{"n_experts": 256, "experts_per_token": 8, "moe_layers": [0, 1, 2, 3, 4, 5, 6, 7, 8, 9, 10, 11], "router_score": "softmax", "normalize_top_k": false, "balance_loss": 0.00265, "init_std_router": 0.0214, "lr_router": 0.00178, "norm_eps": 1e-06, "learning_rate": 0.0046, "beta2": 0.99, "max_seq_len": 1024, "max_steps": 3859}
Below are experts of layer 9 (counted from 0) of a mixture-of-experts language model. Rows are named router (the router's row for the expert), up (a neuron's input weights, with its number), down (a neuron's output weights, with its number) and show model dimensions 0-255. Each number is 128 + 24 x the weight over its row's rms, rounded and kept within 0 to 255.
After each expert's rows: a language model's description of what the expert responds to. This comes from a sample of Wikipedia text that the model never trained on.

# expert 25
router [123 156 142 140 136 126  96 103 159 119 112 104 210 134 118 126 125 151 119 109 107  94 129 165 102 150 109 112 186 116 117 100  87 115 121 154 128 106 104 166 110 142 135 135 115 141 113 199 110  86 101  90 152 135  94 157 125 148 187  90 126  98 138 114  98 105 133 133 109 151  98 135 143 147 157 127 141 129 130 113 110 140  93 135 137 114 164 119 103 106 138 115  75 130 117 150 126 134 115 151 120 131 162 136 106  89 117 128 116 144 138 115 171 147 117 129 128 181 170  77 130 124 176 138 117 177 157 142 166 122 126 104 157 120 131 136 146  95 165 144 158 118 135 140 136 136 123 141 105 127 125 108 129 162 154 119 145 180 111 107 101 146 115 137 112 141  95 137 131 121 183 146  88 137 154 133 147 161  92 140 111 121 159 118 131 143 106  72 134 133 107 118 122 141 117 143 146 129 118  76 121 135 148  98 115 159 155 155 102 165 168 157 119 138  99 118 126 150 132 107 115 171 131 128 111 176 160  69 112 107  90 119  98 160 162 161 127 113 143 107 104 118 129 131  87 122 132 109 133 107 107 155 103 116 121 127]
up0 [ 98 132 122 176 156  95 131 143 148 119 151  83 144 147 151 154 101 108  89 114 117 111 167  93 134 114 147 149 105 116 112  87 138 108 151 172 175 204 125 115  96 126 114 155 108 118 125 206  92 107 117 126 132 156 152 125 112 110 143 156 170 142 133 142 144 138 133 151 125 157 139 122 158 153 127 144  99 163  88  88 138 115  83  93 130 138 152 132 119 127 119 132 113 138 131 140 132 132  84 117 150 135 100 112 129 136 142  80 162 166 126 144 142 129 144 162 103 170 147 105 118 143 134 122 131 109 162 126 137 120 126 135  86 164 135 143 126 138 149 159 163 124 147 111 112 116 127 186 116 130  95 144 134 119 166 122 122 143 107 104 189  99  85 128 144 148 115 140 145 168 114 128 150 137 142 186 120 147 150  99 156 149 128  59 113  96 141 126 130 116 156 132 152 130 143 150 106 116 126 140 140 158  95 184 136 156 146 136 164 116 148 128 110 131 105 107  99 114 130 126  95  93  90  91 105 103 164 129  82 111 111 108 117 103 112  99 132 143 152  96 148  99 112 127 106 106 144 133 122 155 128 155 116 115 133 102]
down0 [128 119 122 112  93 112 135 145 142 169 133 145  66  90 100 133 128  87  93 148 106  94 116 125 152 165 145 131 114 120  68 105 133 136 121 119 136 137 121  78 123  97 112 127 114 100 127 155 138 117 189 103 129  82 138 144 112 113 114 149 172 120 116 129 140  96 112 127 120 126 153 117 111 149 122 124 161 124 105  82 137 127 133  96 166 139 125 118 172 105  73 104 115 152 148 127 132  98 115 128 147 157 144 153 167 156 104  94 131  90 126 127 191 138 134 168  99  92 112 148 147 163 129 127 130 127 119 118 109 146 107 132 146  85 125 112 122 122 131 117 144 103 145 124 138 129 117  93 165 137 110 146 114 148 139 115 190 151  91  77 124 132 148  89 111 104 146 101 101 136 161 136 158 101 131 141  94 148 168 149 136 125 117 161 107 145 153 159 104  99 134 147  88 105 134 121 139 140  93 159 128 145 104 146 170 173  95 140 125 127 100  92 131 141 185 113 120  79 106 137 147 148 122 131 121 114 121  94 152 148 136 171  84 139 139 147 135 130 185 156 127 113 141 123 157 135  92 132 133  97 111  75 141 153 120 116]
What it handles: Ending pieces completing common nouns in running prose, especially before plural s, such as compla-int, jour-ney, ch-ance, ques-tion.

# expert 9
router [135 126 150 118 129 129 143 103 171 118 102 115 189 176 136 103 122 143 141 142  98 106 140 156 113 182 132 145 113 121 149  92 114 148  95 153 114 103 113 116  96 145 143 146  84 124  99 173  92 149 114  94 131 144  72 132 140 185 134  84 172 100 143 130  69 123 164 100 101 122 105 181 142 158 149 136 147 138 149 120 131 138 110 120 139 122 147 139 127 118 102 133 102 147 100 139 139 134 138 179 149 122 136 124 105 122 135 148  81 187 147 136 159 146 109 149 130 120 146 100 123 126 144 138 123 134 176 146 142  94 121 106 156 114 145  90 135 125 112 124 121 158 126 108 159  88  95  96 129 110 116 127 124 146 104 135 159 125 137 116 115 137 129  85 147 114 114 164  83 139 163 147 101 132 128 113 143 153 107 155 133 108 151 100 152 172 126 109 159  93 100 114 123 146 151 100 135 132 110 104 115 126  89 136 109 154 130 150 112 135 154 138 121 138  99 133 124 110 165 121 130 134 167 122 121 132 161  78  82  67  39 110 106 149 134 173 132 104 145 125 116 116 121 108 117 111 119 106 151 104 128 158 119 118 133 162]
up0 [149 121 134 133 127 144 102 153 151 153 146 128 145 144 170 112 168 127 120 121 112 142 155  83 128 108 147 101 159  77 146 140 140  70 127 148 178 128 121 109  73 134 116 148 115 164 164 134  89 139 113  79 122 125 175 120 112 110 160 124 151  97 136 119 141 111 112 154 154 146 137 137 104 194 113 132 128 125 134 120 170 109 131 126 125 114 150 129 144 138 149 123 140 140 137 116 137 114 125 135 159 144 146 109 105 126 104 148 175 120 144 147 143 137 153 118 110 146 107 138 140 107 137  99 127 112 143 149 117 136 137 194 134 145 129 150  90 126 164 139 140 106 112 160 121 127 152 129  65 160 111 147 129 135 168 103  95 113 121 141 163 150  78 112 156 121 122 133 114 207 107 134 120 120 122 134 144 131  82 102 121 151 114 134 166  86 152 148 172 106 139  99 106 134 160 133  84 127 166 131 125 152  34 123 160 113  99 125 126 118 125 131 103 134 144  77 121 136 130 138 125 111 142 117 127 126 111  93 134 145 115  84  96 137 147 117 106 111 106  99 114  99 124 178 111 151  85 152 104 151 162 138 128 162 165 116]
down0 [121 117 154 126 152  96 117 122 117 170 130 102 151  93 193 140 153 125 105 141 137  70 109 131 186 112 155 130 141 101 139 132 141 133 147 121 183  76 118 104 114 119 111 113 145 133 178 151 133 133 148 103 134 124 111 138  97 114 113 118 123 123 125 138 169  99 114  81 141 102 162 114 148 129 115 126 155 103 108 113 134 133 132 160 143 106 131 104 133 174 149 141 157 122 129 145 159 111 111 119 144 119 112 155 121 134 129 148 147 134 130  93  96 146 128 114 117 155 112 165 134 132 130  94 112 113 133 121 123 128 121 157 134  79 149  95 149 118 144 118 150  99 119 136 127 159 153 119 156  91 131 120  82 122 122 153 182 188  80 108 176  95 143 106 126 135 167  95 158 119 118 134 159  94 136 168 141 113 141 118 128 136 112 164  97 163 150  95 141 112 138 112  80  98 103 122  93 118 154 145 176 180 141  83 149 138 124 141 103 123 114 128 131 137 173 154  76 132 115 128 129 134 128 162 158 174  94 133 147 199 125 175 148 134 130 144 173 122 145 137 149 132 150 147 129 126 147 152 138 104  86 128 121 144 129  96]
What it handles: Final pieces of everyday technical nouns and verbs, often before plural s, such as winglet, helmet, thruster, angle, washed.

# expert 6
router [120 113 154  86 147  95 143 133 138 128 122 110 142 138 123 108 113 169 118 116 136 106 154 142  92 152 125 117 150 115 136 128  89 152 144 135 120 115 116 137 136 180  96 104 123 139 124 174 100 113 143 157 145 113  77 156 147 130 115 136 186  67 162 129 148 109 123 123 144  77 161 143 157 126 145 127 122 138 137 132 163 120 134  94 115 166 147 120 150  81 107 121 132 188  92 140 134  93 132 158 145 125 113 132  81 111 132 150  85 152 136  91 142 123 113 143  90 135 108 131 155 114 139 149 112 161 110 168 129 118 127 133 131 113 151 143 138 100 156  89 145 155 122 101 166  84  89  62 117 127  98 122 167 121 142 111 144 138 120 108 113 132 107 108 107  88 101 130  71 121 151 138 103 170 113 143 148 143 138 148 140  86 136  99 140 135 157 146 193  96 103 172 149 149 100 122 129 119 126  79 129 124 121 136 105  86 151 182 124 132 138 157 130 156 156 132 132 169 129 112 130 178 118 116 119 148 136 120  94 154 103 125 105 153 130 134 164 112 150 126  94 103 137  99  98 162 158 134 145 108 129 131  98  97 123 119]
up0 [119 126  75 143 117  86 123 163  85 114 145  98 131 127 138  96 125  94 112 135 127 111 143 119 118 126 117 104 110 110 152 154 139 126 118  98 167 146 141 167 103 131  99  99 146 124 150 146 128 107 114 124 100 107 159 131 126 127 155 132 171 138 176  81 141 121 114 130 156 110 130  86 167 151 138 117  83 160 129 116 159 119 108 111 130 136 119 109 115 112 108 143 109 111 141 163 148 127 115 102 156 184 159 125 110 135 129  85 138 107 169 153 152 118 156 145 137 182  83 122 127 129 133 125 145 140 110 138 113 130 120 136 136 144 104 126 160 128 129 154 131 103 112 145 171 127 106 165 108 149  91 147 169  94 204 135 162 112 135 120 122 146 111  98 132 125 102 103 104 133  84 130 113 125 161 148 144 174 176 146 131 140  76  90 103 128 131 112 170 138 149 105  86 126 116 117  97 102 129 127 143 145  76 118 143 148 156 174 131  96 169 144 146 143 120 116  99 217 118 135 136 115 107 136 153 134 132 150 112 127 122 102  97 142 134 131  98 114 118 145 144 120  67 173 136 120 148 139 139 147 154  96 122 141 170 107]
down0 [ 96 121  96 165 138 136  92 126 123 186 109 127 145  98 119 137 128 125  87 131 157 154 110  84 157 136 101  97 171 132 114 135 152  97 125 158 159 144 163 143 145 149 127 136 136 130 154 126  98 105 154 123 112 121  82 113 134 119 147  98 135 114 120  86 177 111 159  70 103 137 123 116 137 167 108 142 123 148 121 129 111 113 143 128 153 111 121 128 142 126 129 143 164 128 154 170 173 131 165 117 143 170 125 115 152 144 126 106  82 123 110 131 118 141 151  90 123 160 121 122 117 129 126 138 142 117 116 115 128 166 131 157 153  95 141 130 105 138  97 123  93 152 114 135 148 139 112  93 129 107 141 171 145 113 146 130 148 145  81 152 100 121 122  95 128 120 163 105 114  88 129 116 171 123 139 119 129 122  98 133 168 143 127 197  88 148 122 170 161 109 117 139 152 141 138 156  89  91 135 161 152 154 150 155 144 133 113 177 135 166  93 141 124 142 153 115 107 116 130 123 134 181  95 102 118 120 106 151 164 208 139 194  81 109 130 115 159 138 152 128 131 126 132 134 119 136 149 180 134  93 151 106 121 157 153 122]
What it handles: Word-final pieces of historical, religious and place names, such as Hellen-ist-ic, Bapt-ist, -shire, -burg, War, Roman, plus Cyrillic letters.

# expert 30
router [150 173 116 121 115 142  99 112 122 130  92 108 139 129 125 167  91 136 148 160  81 112 111 147 117 152  49 116 177 159 140 118 141 125 154 130 133 117 118 128 136 134 112 110 109 145 120 136 124 151 119 123 155 153 128 168 147 149 135 122 143 105 132 115  68 122  90 137 123 113 135 120 157 141 145 140 125 123 144 129 122 123  88 119 155 125 119 101 125 120 118 165 139 135 123 165 116 116 137 147 162  78 156 125 103 101 132 116 144 139 116 104 142 127 146 158 115 175 157 132 122 146 142 171  65 111 119 101 145 114 123 170 102  76 152  87 120  96 144 115 151 142 132 116 133 109 106 147 117 151 118  92 133  92 174 149 115 161 132 107 124 139  96  56  79 128 120 148 138 128 186 139 140 132 162 153 185 130  76 147 116 115 160 126 147 138 122  96 143 114 120 114 153 155 107 147 101 139 128  98 133 152 113 151  91 114 160 121 107 143 138 150 108 140  98 131 137 126 176 119 152 151 114 148  97 151 139 123 121 115 135 128 143 136 101 105 155  96 126 153  91  72 123 128  96 146  94 112 168 106 156 171  76 109  84 152]
up0 [154 121  98 127 109 125 125 152 146 115 129  98 147 139 116 134 145 104 122  87  81 138 201  86 114 125 144 140 160  68 121 144  93  99 118 138 151 138 135 107  82 133 119 154 138 103 155 148 124 125  83  64  69 136 139 131 130 126 169 141 137  92 138 115 154 137 116 150 152 139 117 130 108 171 122 156 124 128 109  80 149 129 135 122 120 108 114 125 104  72 162 127  96 111 155 107 129 133 104 123 135 123 131 115  89 148 113 137 155 164 128 153 153 118 161 144 131 142  91 142 152 134 132 123 150 132 182 127 142 132 154 110 130 163 135 161  94 147 128 173 128 116 151 112 130 111 168 174  89 152 144 132 149 113 171 132 155 168 133 128 133 145 109 127 156 110  86 144 123 144  93 153 150 123 148 148 119 127 136  79 138  97  95 108 136 120 150 111 143 122 124 147 113  98 162 167 121 126 153 149 136 123 124 106 146 126 119 161 127 127 180 133 150 140 127 126 110 118 196 152  96 149 111  89 157 158 179 111 106 141 148 114  77  98 140 150 146 108 142  95 127 120 145 148 133 128  99 144 112 183 159 104 104 163 149 142]
down0 [166 130 138 141 135 130 143 125 110 162  82  68 121 172 106 156 133 122  80  99 154 135 101 129 140 120 124 148 161 163 135 111 187 159 119 106 118 143 158 118 118 137 128 105  65 147 174 180 129 136 168 160 135 110 126 135  90 102 122 154 107 121  91 153 130 117 145  73 143 145 122 157 119  92 108 109 148 169  90 141  96 128 116 145 169 122 193 106 130 131 145 106 121 131 139 114 131 115 135 153 152 115 137 147 147 157 137 115 116 162 114 133 131 122 166 138 119 124  89 126 149 171 122 131 116 121 114 145 172 161 150  97 144 110 117 152 145 159  95 124  98 116 121  85 154 141 146 116 134 132 109 126 147 121 117  98 159 136  92  79  87 157 138 123 118 141 149 153 182 120  98  99 174 147 122 145 130 158 100 118 137 138 143 133 118 148 119 138 175 121 137 137 121  95 177 119 151 123 123 153 121 126 159 115 106 115 128 117  98  95  76 154 135 151 165 127 112 113 136 108 151 133 155 173 153 135 106 149 142 157 171 166 163 132 108 133 174 118 127 174 104 139 137 103 137 134 151  97 123 142 138  92 118 135 101 132]
What it handles: Commas, periods and line breaks closing an introductory date phrase or sentence, as in In 2002, plus conjunctions while, where, when, because.

# expert 35
router [139 168 115 129  73 146 103 126 123  81  97 136 162 163 112 162 128 119 122 103 112  97 116 146 129 147 114  99 143 152 144  94  89 144 148 151  75 108 105 159  81 161  96 125 111 168 109 147 123 126  80  84 109 141 129 164 126 109 157 105 135 117 121 119 130 134 171 116  79 118 158 186 135 147 149 130 174 172 110  96 166 127 126  81 138 140 185 113 108 111 121 153  85 133 107 146 175 137 142 139 139 101 151  99 133 101 109 163  89 159 158  93 123  98 144 137 112 165 126 110 144 119 114 177 106 164 135 130 133 109 113 122 113 107 150 147 125  98 134 126 135 152 121 112 124  98 118 165 101 140 106 127 136 109 159 154 175 133 125 135 102 162 106 125 100 122 113 129 113 110 110  98 115 155 105 126 113 154 129 129 138 112 178 101 150 129  75 123 117 126 126 114 155 121 124 140 100 120 141 131 116 136 118 148 138 140 129 143 115 130 135 145 138 125  69 121  77 146 122 114 148 118 123 139 114 112 127 105 117 105  86 125 104 145 175 169 131  93 152 122  94  99 153 113 114 131 122  69 155  91 151 167 138  98 112 122]
up0 [131 116 127 119 128  87 101 154 132 101 172  75 130  86 149  90 130 119 105 115 118 108 124 130 137 146 134 164 136 117 143 156  99 127 122 152 193 135 160 126 148 124 165 141 141  90 153 139 125 128 103  99 100 132 107 162 119 115 157 166 146 127 143 126 137 137 119 125 156 137 142 142 152 120 115 136 117 121  79 111 105 128  99 141 152 118 160 100  98  90 136 116 148 131 119 120 108 121 124 154 132 137 151 170 101 137 130  82 156 103 144 152 170 120 135 176 130 152  94 106 132 127  73 102 140  81 155 147 151 106 127  92 128 151 131 155 132 136 139 102 148  95 123 139 118 123 143 133 112 136  94 142 151 145 166 125 117 163 145 164 108 142  86  92 165 141  91 134 136 137 143 100 155  94 156 151 148 135 153  99 127 115  67  81 117 100 138 129 107 133 103 171 120 138 108 147 122 157 143 158  88 183 118 128 197 106 163 126 144 135 166 135 140 129 155 108 137 149 149  63 117 111  84 135 153 122 166 117 111 154 114 100 130 107 161 134  91 129 134 105 121  69 109 155  96 116 127 133 106 133 130 146 118 167 132 157]
down0 [125  65 137 142 116 110 158 137 138 174 118 122 160  89 122 120 154  89  64 121 162 127 107 132 167 103 127 128 114 131 130 145 125  99 123 120 182 119 152 152 131 117 105 113 121 128 164 144  82 152 162 124 153 102 123 142 113 150  97 143 140 136 129 135 129  91 102 110 149 166 128 118 155 115 136 114 168  88 115 115 182 132 111 155 142 129 144 130 141 159 127 104 168 152 107 116 166  92 128  98 181 164 125 134 210 162 114 117 128 111 124 120 129 152 122  69 109 105 115 140 148 107 115 117 130 171 156 138 161 128 118 106 138  89  81  94 140 154 106 136 104 141 137 104 136 143 143 122 124 150 118 129 101 135 127 146 146 100 107 153 144 134 162 119  97 128 154  99 112 167 165 137 117 129 146 102 153 174 122 150 112 126 145 155  88 152  73 140 127 123 123 133 125 145 145 124 131 134 115 108 118 126 136 112 150 126 118 140  66 122 127  91 118 157 178 139 128 137 105 139 105 110 120 107 127 122  90 153  92 178 108 160 151 113 167 125 162 151 158 174 150 121 121 126 171 157 136 140 126 129 128 135 135  85 101  85]
What it handles: Possessive 's, his, its, their and the before superlatives or objects, as in world's first, country's first, earned his.

# expert 53
router [182 154 139 133 106 136 103 118 126 143  85  99 121 132 127 159 127 166 126 157 116  92 142 162 119 139  91 123 177 152 130 118 136 110 187 120 150 118 107 136 137 129 135 130  90 127 120 160 143 105 126 125 166 141 105 161 149 169 145  74 147  77 142 128  77 114 131 124 114  81 147 153 141 135 137 115 146 122 100 113 110 120  84 117 127 147 166 106 136 140  77 164 130 139 108 157 126 111 117 151 155  82 118 136  94 106 130 128 121 163 136 113 123 124 132 135  99 127 162 114 142 194 112 136  88 175 148 133 154 130 108 157  89 102 136 132 144  79 101 107 127 119 137 116 203 125 135 133 129 148 130  93 126 134 161 149 136 172 146 107 123 147 107 135 107 139 124 144 135 130 165 134 126 140 186 134 183 130 109 156  91 109 184 131 164 138 116 100 146 124  76 164 157 133 112 130  96 118 111 109 120 132 110 148 112 122 145 123  92 105 171 137 116 120 122 142 126 139 162 105 161 148 117 165 119 175 114 102 121 116 118 123 117 150 127 133 135  90 134 124 108 109 136 119 107 157 110 126 175  93 127 181 127 121 101 160]
up0 [120 108 116 155 106 127 120 154 151 140 169 116 121 119 152 111 169 105 116 127 101 143 152 112 116 146 118  99 125 117 135 113 130 112 133 154 139 169 134 128 116 128 105 143 108 139 148 155 137 144 108  70 117 154 126 121 157 124 135 160 186 153 141  83 161 145 134 152 159 113 102 142 149 161 141 144 113  99 107  71 123 140 148 117 130 119 151 159 108 132 129 130  72 135 124 152 102 118 131 130 130 130 108 117 113 116 112 104 146 111 174 156 187 168 167 150  93 142 118 150 150 147 113 119 109 129 140 167 141 109 118 139 149 136 149 144 128 188 153 133 154 102 142 156 101  94 156 143  93 121  87 166 135 149 203 117 132 131 154 131 121 140  73  92 174 110 106 152 104 170  86 132  97  96 126 157 153 131 135 113 122  98  92 107 125 131 142 110 167 127 133 119 124 144 122 133 103 119 134 168 119 171  84 142 162 125 123 112 136 130 170 128 117 111 122  86 120 159 141  85 101  91 135 136 104 132 151 124 108 128 128  76  67 124 120 124 110 124 157 116 100 127 105 148 120 104 110 171 142  89 156 138 135 122 181 100]
down0 [133  77  92 161 129 126  85 151 123 156 132 116 131  68 167 148 118 104 111 104 157 107 114 168 140 131 151 111 181  79 152 111 130 149 120 111 159  95 151 126 136 129  81 106 132 164 133 143 109  98 180 172 124 136 128 134 121 113 119 102 123 145 104  90 156 126 132 146 142 123 166 146 139 130 125 118 132 116 145 122 125 142 132 135 155 119 106 101 123 142 135 140 140 180 148 141 118 130 158 110 154 127 114 170 148 151 138 121 149 104 152 105  91 137 190 103  49 128 127 133 128 131 133 169 134 142 122 117 139 163 142 130 157  85  94 134 145 142 137 137 130 129 141  69 115 145 130 108 142 114 144 128 113 127 133 128 123 134 100 118 147 123  76 108 149 122 159 114 156 120 137 134 171 132 147 147 126 193 116 105 126 134 166 153  92 164 109 115 134  63 116 128 113 156 143 132 122 128 131 133 157 111 124  91 134  83 107 161  81 129  88 111 101 122 172 138 113 175 104 131 121 145 130 138 143 158  84 126 165 151 149 177 116 121 128  86 135 145 161 134  99  79 127  96 137 120 123 144 128  95 109 103 118 106 127  94]
What it handles: Full stops and commas closing a clause, often after game results or plot events, plus However, but, where.

# expert 28
router [134 121 152 122 161 134 143  92 142 142 106 140 184 188 143 175 110 129 132 167 114 104 140 142  76 138 153 108 126 123 131 127 111 133 128 145 130 148  86 117 113 167 109 103  95 134 104 144 109 166 130 140 134 119  91 122 134 149 126 114 166 153 144 121 102 134 151 110 126 119 148 153 129 166 168 127 139 117 161 105 153 157 139 111 113 170 160 124 141 113 129 142 128 169  84 136 131 122 140 141 147 122 140 100  94 132 197 192 140 130 139 145 127  80  83 144  93 136  93 103 146 130 116  97 126 153 136 142 162  69 112 129 150 115 138 110 146 128 122 131 121 170 128 128 157  75  68 119 125 146 137 111 158 136 135 127 155 137 115 126 125 135 113  78  94 114 105 113 122 125 192 145  73 154 124 151 129 139 127 135 121  95 146 132 124 137 103 107 168 119 122 139 139 130 151 126 150  90  74  93 136 125  97 161  84 141 140 144 115 114 113 123 140 137  99 152 134 148 156 129 161 136 130 140 122 136  91  85 119 101  74  86 122 112 171 184 147 100 135 146 117 126 134 109 112 123 108 128 152 116 111 140 111 146 157 168]
up0 [137 121  76 144 120  91 135 150 152 135 109 134 147 127 194 114 150 117 100 133 112 160 156 160  81  94 153 123 137 125 142 131 174  99 100 107 187 134 131 134 113 153 105 142 116 121  73 126 137 140 122  78 150 110 121  86 114 146 144 100 117  72 118  96  83  78 116 121 122 143 127 147 115 207 137 123 108 172  96 101  97 115 148 120 148 122 158 133 100 103  93 116 118 156 152 108 146 105  85 148 137 152 104 148 143 151 109 147 160 138 136 160 115 156 110 117  93 118 114 137 152 150 130 133 145 109 126 132 104 155 148 122 101 148 150 124 119 157 110 145 136 132 119 112 128 113 146 152 121 134  92 183 106 117 141 102 127 103 127 129 144  87 110 101 179 107 123 110 134 173  93 150 148 151 141 137 169 131 105  96 145 114  74  84 140 135 115 124 123 125 123 132 126 166 103  98 143 134 131 121  95 158 105 136 159  92 155 138 140 123 135 126 144 151 119  83 158 151 123 114  77  69 104  73 134 117 146 139 107 115 134 112 126 109 121 166 110 150 138 130  89 118 137 134 120 119 119 112 160 156 135 120 102 123 156 149]
down0 [133 124 111 139 174 115 132 147 157 172 103 110 130  99 165 155 157 124 169  96 147 159 104 152 150 115 137 138 138 122  97 121 136 122  81 115 163  76 124  93 111 169 142 122  94 137 123 146 112 120 136 146 131 176 138 162  63 139 137 118  97 149 131  90 146 110 121 120 128 159 144 134 110 128 124 147 155 108 148 110 138 127 145  75 151 120 149 125 171 118 143 131 170 171 150 133 120 127 136 116 139 139  95 161 206 105 133 156 157  91 163 136 120 123 163 120 134  95 122 121 137 139  93 139 132 157 113 144 138 134 168 106 141 149 133 155 101 112 176 108 149 128 125 131 131 150 133 174 160  91 132 123  79 102 102 124 118 119 108 130 117 115 133 115 165 101 134 130 142 141 131 126 137 181 179  97 136 130 105  92  71 117 153 160  76 126 115 150 178 110 120 135 169  98 145  95 145 164 133 121 158 136 137 110 144 132 164 110  97 134 136 155 130 123 161 147 131 186 134 158 115 131 101 132 114 130  73 110 168 158 157 154 130 120 140 138 127 166 147 125  98 107 131 133 143 112 122 162 136  88 128 113 129 145 117 131]
What it handles: Word endings in color, food, plant and animal names, such as o-range, Yellow-crow-n-ed, cor-n and ced-ar, plus Black, Green and young.

# expert 39
router [128 122 136  91 110  89 138 102 122 116 121 120 133 112 132 140 146 161 147 116 115 118 144 158 145 114  94  94 133 139 113 118  88 142 110 172 149 115  99 161 123 139  99 104 141 136 124 155 111 113  99 158 173 163 142 119 156 151 152 141 134 123 194 131 135 105 142 111 100  78 135 187 156 137 103 119 153 150 103 139 152 140 120 115 125 174 154 123 183 101 126 142  63 122 110 172 106 130 172 106 149 102 128  70 145 115 163 146 100 144 150 137 194 109 117 150  94 108 166 122 127 159 113 134 103 150 121 100 159 123 105 167 136 133 176 129 133 126 127 110 156 100 126  89 131 122 122 148 129 156 134 110 139 112 121 133 146 118  84 112 115 147 101 106 145  98  70 124 126 125 146 168 119 132 146 137 192 161  97 121 126 120 143 105 180 121 122  91 141 105  83 156 191 137 107 121 139 123 145 137  97 138 134 137 120 135 128 149 120 172 131 104 125 133 139 140 113 145 147 135 146 119 118 122 125 188 129  94 101 130 124 114 140 164 122 112 119 164 128 105 106 105 111 122 113 116  82 102 177 126 147 122  98 101 127 124]
up0 [142 123 129 138 151 116 117 150 146 136 145 113 156 142 164 116 159  85 122  85  92 162 172 110 124 115 148 135 120  94 134 154 131 128 154  77 136 139 159 148  95 128 121 129 120 143 162 183 145 162  84  65 126 110 120  97 150  80 167 146 170 105 133 167 115 154 103 141 130 128 135 129 111 138 134 127 129 134 121 130 141 129 148 147 135 135 153 121 120 116 111 130  65 104 121 173 137 156 153 120 146 158 130 133 119 119 155 108 125 165 124 136 159 148 134 118 158 158  72 106 143 118  87 126  81 103 132 139 123 103 121 147 122 153 136 122 151 155 111 120 158  87 134 124 107 119 104 130  76 125  58 101 114 125 157 118 135  95 149 175 136 150 128  95 138 115 102 136 135 145  86 162 124 114 115 177 132 112 118 142 144 128  80  98 139 128 123  97 137  79 103  89 124  99 132 107 123 146 119 159  94 148  97 128 137 120 118 150 141  96 207 143 126 112 143  91 173 121 155 127 167 108 131 118 123 132 120 132 124 130 113 130  98  90 154 155 120 130 123 103 134  80 134 170 144 132  87 128 105 126 145 131 126 180 106 109]
down0 [122 115 153 119 163  78 115 130  87 195 135 115 148 155 147 111 127  53 100 100 143 122 113 135 156 121 100 129 170 177 135 104 127 113 127 111 143 166 144 146 130 154 104 112 124 104 135 141 112 125 161 125 145 117 135 157 101 126 126  71 165 118 123 131 138  97 148 155 140 112 146 138 123 141 138 141 172 148 121 143 142  93 128 134 143 112 130 161 144 134 168 141 152 166 112 113 128  92 119 134 122 135 123 163 197 161 162 107 128 114 130 123 110 176 153 154 126 136 116 149 160 140 103 129 113 162 124 129 119 122 128 132 139 131 112 116 144 151 141  77 135 100 150 112 137 168 120 138 123  94 143  64 114 101  78 133 157 134 111 147 142 160 134 133 114  84 117  75 144 105 162 136 109 154 173 119 141 108 102 147  94 153 145 155  81 119 136 135 135 110 120 134 142 148 117 165  68 141 140 127 184 116  99 131 113 114 118 128 102 117 127  82 103 101 141 115  77 104 114 121 162 116 116 127 127 160 148 140 147 147 131 122 173 120 173 123 138 165 116 164 110 109 153 102 167 131 125 156 113  91 111 121 152 135 124  84]
What it handles: Pieces of political and institutional names, such as President, Minister, Council, Federal, Republic, Directors, Association, Court.

# expert 23
router [107 122 142 140 142 141  93  91 125 163  99  98 125 110 152 119 109 171 113 123 107  87 179 186 140 173 131 110 145 174 113 123 124 193 111 122 164 124 126 125  97 153  88 160 104 137 101 151 160 132 105 142 134 137 106 186 119 106 117 137 124 124 140 113 100  92 114  80 108 144 138  83 147 132 151 181 141 128 142 132 122 141 132 107 124 144 142 120 139 107  98 143 142 137 124 134 144 132  92 140 167  77 160 120 109 131 156 136 135 145 148 107 103  86  95 123 132 168 120 122 159 151 134 112  68 122 141 131 149 131 108 182 112 110 115 108 155 108  72 123 112 143 141 111 186 124  61  98 168 151 113 126 144 102 128 149 142 129 126 148 116 165 104 125  82 118 121 143  93 105 116 126 114 154 143  99 153 135 101 145 109  70 147  87 137 131 128 121 143 139 117 129 137 124 122 101 123 126 132  88 103 134 119 132  96 168 126 133 127 129 120  87 118 154 143 115 152 165 117 121 146 143 123 131  94 181  85 137 126 110 103 103  71 162 111 133 149  97 131 133  87 128 131 115 123 148 124 110 139 102 154 154 110 111 119 127]
up0 [114 137 140 143 139 121 115 176 155 182 129 175 165 134 154 117 128 102 149 166  92 136 139 123 142  99 144 110 116  87 168 154 113 128  89 125 132 115 108 106 114 104 145 150 124  96 150 172 125 119 120  94 115 138 140 140  81 125 147 139 147 139 151 118 133 146 118 137 174 142 154 111 148 158 108 123  96 143 106 107 113  89 131 113 127 125 137 128 143 184 122 141  91 125 141 138  79 133 145 153 127 125 177 140  78 153 111 125 147 139 159 158 164 154 130 125 129 129 130 150 134 116 144 131 162 106 135 194 135 137 113 112 135 121 145 167 117 128 160 141 130 108 121 158 121 157 148  86 109  97  82 141 142 149 131 107 112 112 128 151 136 122  93 121 148 141 107 136 124 183 118  95 100 147 157 167  91 139 159 111 152 122 103  71 140 118 166 101 160 135 136  90 136 158 107 142 121 122 101 135 106 158  85 115 190 153 109 145 159 117 152 117 157 160 104 111 120 158 128  99 151 135 152  88  93  80 160 121 130 130 135 144 136 178 130  85 131 111 115 103  90  79 121 145 140 131 172 158 107 166 133 122 138 156 132 114]
down0 [134 143 127 160 126 133 177 151 138 182 116 121 117 103 129 118 139 122  64 115 134 135 129 111 167 171 111  82 113 159 105 129 134 129 117 157 186 125 137 103 149 138 141 125  95 166 152 106 149 109 151 132 137 109 168 133  96  99 134 100 122 118 126 149 126  79 111 121 147 150  86 145 171  76  95 125 137  96 153 180 103 108 130 129 151 138 118 162  94 132 114 118 160 149 164  89 115  93 131 112 158  87 119 153 161 154 111  89 124 123 142 163 118 129 157  94  91 104 115 124 161 148  73 149 132 121 150 118 161 101 141 139 101 119 132 122 160 119 124 153 109 153 138 153 102 149 126 120 142 126 102 126  97  91 101 128 124 140 124 107 126 161 135 118 113 106 134  88 135 144 162 117 156 130 148 118 127 124 101 116  99 140 125 231 125 169  92 121 117  76 117 143 105 182 147 114 123 146 129 126 128 123 137 120 114 124 101 118 112 142 121 124 117  99 166 123 128 118 152 143 121 127 128 125  96 111 124 130 120 171 124 143 123  99 200 118 104 132 142 180 110 147 123 117  89 128 118 121 144 153 115 163 128 110 107  90]
What it handles: Line breaks ending Markdown table rows and header separators, plus heading markers (===) and short lowercase initials like c, ch.